Weights of a small mixture-of-experts language model, trained from scratch on English Wikipedia: 9 layers.
Below are experts of layer 5 (counted from 0) of a mixture-of-experts language model. Rows are named router (the router's row for the expert), gate (a neuron's input weights, with its number), up (a neuron's input weights, with its number) and show model dimensions 320-383. Each number is 128 + 24 x the weight over its row's rms, rounded and kept within 0 to 255.
After each expert's rows: a language model's description of what the expert responds to; "mostly gets" lists some tokens that are sent to it at least half of the time. This comes from a sample of Wikipedia text that the model never trained on.

# expert 15
router [155 108 128  91 104 134 137 134 103  89 188 103 140 135 117 146 132 122 103 148 143 137 111 144  82 139 114 112 125 134 159 129  93 148 106 126 116 126 134 109 127 131 100 143 124 117 135 119 150  68 124  65 137 118 176 164  96 136 109 128 145 128 111 106]
gate0 [143  77 164 107 143 106 150 154 118 135 148 163 154 102 113 109 131 120 151 134 151 116 120  90 120 162 133  76 149 143 114 153 145 132 138 126 118  98  86 174 108 145 153 178 138 129 142 118 123  65 155 108 133 151 117 135 115 131 177 131  91 100 101 151]
up0 [107 169  63 105 145 153 136  86 188  91 143 107 151 136 127 113 117 113 119 131 137 120 149 172 151 125 142 167 100 120 162  94 126 148 124 138 115 139 143 117 165 100 141 112 126 101  88 124 118 131 119 130 151 131 140 138 137 133 111  98 189 177 120 163]
Description: Sentence and section ends
mostly gets: " ==", "\".", ".\"", " 2011.", " 2007.", " 2025."

# expert 39
router [137 129 120 140 124  97 101  86  75  97 123  82 126 123  72 150 161 142  91 128 125 132 101 131  80  99 128 104 173 139 127 101  95 132  92 103 150 145 150 135 121  85 118 146 113 124 124 134 137 139 122  96  73 155 166 151 125 142 142 155 126 141  76 127]
gate0 [103 119 134  88 136 135 163 149 143 105 110  69 111 143  89 134 149 158  85 134 137  94 105 104 170 135 112 133 141 148 136 137  97 148 160 157 135 127 200 128 117 137 180 127 116 117 153 137 123 145 147 122  78 176 115 102 169 108 122 131 115  89 138  87]
up0 [161 160 123 157 114 102  50 131  89 121 170 179 121 115 145 109 141 115 142 119 135 143 132 135 148 111 177 115  99 147 110 104 139  86 138 113  91 150  82 148  81 141 112 120 161 147 121  97 115 136 135 145 161 109 127 105 117 150 123  96 152 147 143 142]
Description: Table cell separators
mostly gets: " 0;", "---|---|---|---|", " 1;", " ±%", " 3;", " (0)"

# expert 11
router [126 143 152  84 127 131 117 121 118  76 158  98 145 129 101 138 158 161 103 136 117 154 116 145  87  97 121 108 136 116 150 128 144 176 116 129 117 120 171 125 152 117 152 154 144 145 124 102 158 124 157  99 107 118 116 122 116 123 135 131 126 139  91 133]
gate0 [168 123 142 138 100  99 145 149 163  72 147 130 144 144 114 136 168 129 103 126 174 132 136 109 126 149 168 117 177 107 105 137 112 102 139 120 138 124 134 116 164 133  95 111 108 126 110 136  98 110 137  83 138 114 126 122 125 116 160 137 144 143 157 117]
up0 [124 145 153 105 135 137 138 133  98 154 149  91 130 143 136 140 175 151 109 111 135 151 171 110 106 107 118 122 120 141  73 127 115 170 102 134  63 104 154 127 143 111 109 113 126 198 106 128 152  95 138  96 114 113 177 128 142 150 136  85  69  95 164 102]
Description: Numbers in data
mostly gets: " (18", " (1", " 37", " (5", " (2", " 33"

# expert 2
router [152 118 138 133 169 137 110 111 107  95 147 127 131 124 114 145 147 152  84 130 149 150 131 122  99 120  83 133 141 161 143 112 116 154 109 173 127 116 174 102 112 132 136 140 151 124 100 163 131 106 155 101 107 106 171 147 142 115  93 139 113 123  59 120]
gate0 [133 128 172 132 123  99 184 107 122 128 130  88 118 142 132 126 120 168 107 154 107 141 105 115 141 155  90 130 113 152 149 135 136 105 130 118 107 114 133 151 128 131 100  96 109 190 134 140 128 183 132 114 111 119 179 182 113 131 142 161 111 155 163 133]
up0 [128 135 172 123 117 124 123 127 119 127 121 134 145 107 115 115 162 179  93 154 100 113 141 132 107 135 135  77 105 111 117 130 145  97 132 120 139 148  96 154  95 103 128 102 111 206 153 129 146 105 104 130 123 167 117 161  98 126 125 134 124 178 129 123]
Description: Sentence-ending punctuation
mostly gets: ".\"", "\".", ").", ")\"", ".", "..."

# expert 5
router [135  91 117  85 104 118 134 140 100 118 163 100  82 114 139 165 126 137 118 161 144 153 154 165  82 100 119 107 161 150 146 120 109 149 116 141 125 124 142 136 135  92 136 144 138 129 136 145 150 118 147  86 125 105 133 116 157 129 139 144 137  80 129 119]
gate0 [ 86 145 180 146 152 147 137 154 121 107 121 135 111 125  94 144 137 120 122 141 131 126 120 145 147 118 157 126 150  90 116 125 123 148 133 160 119 114 147 136 184 106  82 156 174 130  85 140 131 131 120 122 168 138 146 159 115 176 123 122 146 110 123  93]
up0 [120 107 144 119 136 143 116 152 100 128 113 134 105 139 132 149 167 105  95 138 107 119 115 141 127 124 156  72  88 181 108 149 138 107 155 138 148  99 125 136 150 174 170  86 110 133 128 182 109 103  82 156 148 177 124 126 173 113 115 129 128 106 113 126]
Description: Word-initial fragments
mostly gets: " pro", " pre", " Trans", " Pro", " high", "emp"

# expert 20
router [145 146 158 121 100 104 140 121 102 103 138 129 111 147 106 160 120 152 117 165  97 180 118 156 116 116 111 103 127 143 145 135 111 153  99 167 143 152 131  81 133  72 152 127 116 120 103 170 124 115 154 123 132 120 113 132 136 120  96 133 116 139  95  99]
gate0 [ 98  93 132 138 101  55 114 149  78 144 119 114 126 132 164 145 150 146 122 125 113 118 101 135 165 119 104 102 150 140 148  92 176 114  85 133 161 132 117 106  96  98 111 152 172 115 134 163 117 143 147 110 172 131 140 150 154 104  75 148 115 136  88 160]
up0 [149 128 142 115 157 162 134 144 123 147  83  99 142 111  94 110 124 129 116 127 135 121 152 108  96 146 134 127  89 134 116 148 117  71 153 108 126 111 141 148  85 124 145 148 143 147 140  98 105 111 150 133 128 132 136 157 116 111 190 143 149 144 133 132]
Description: Venues in schedule tables
mostly gets: " Coliseum", " Stadium", " Arena", " NBC", ");", " Cemetery"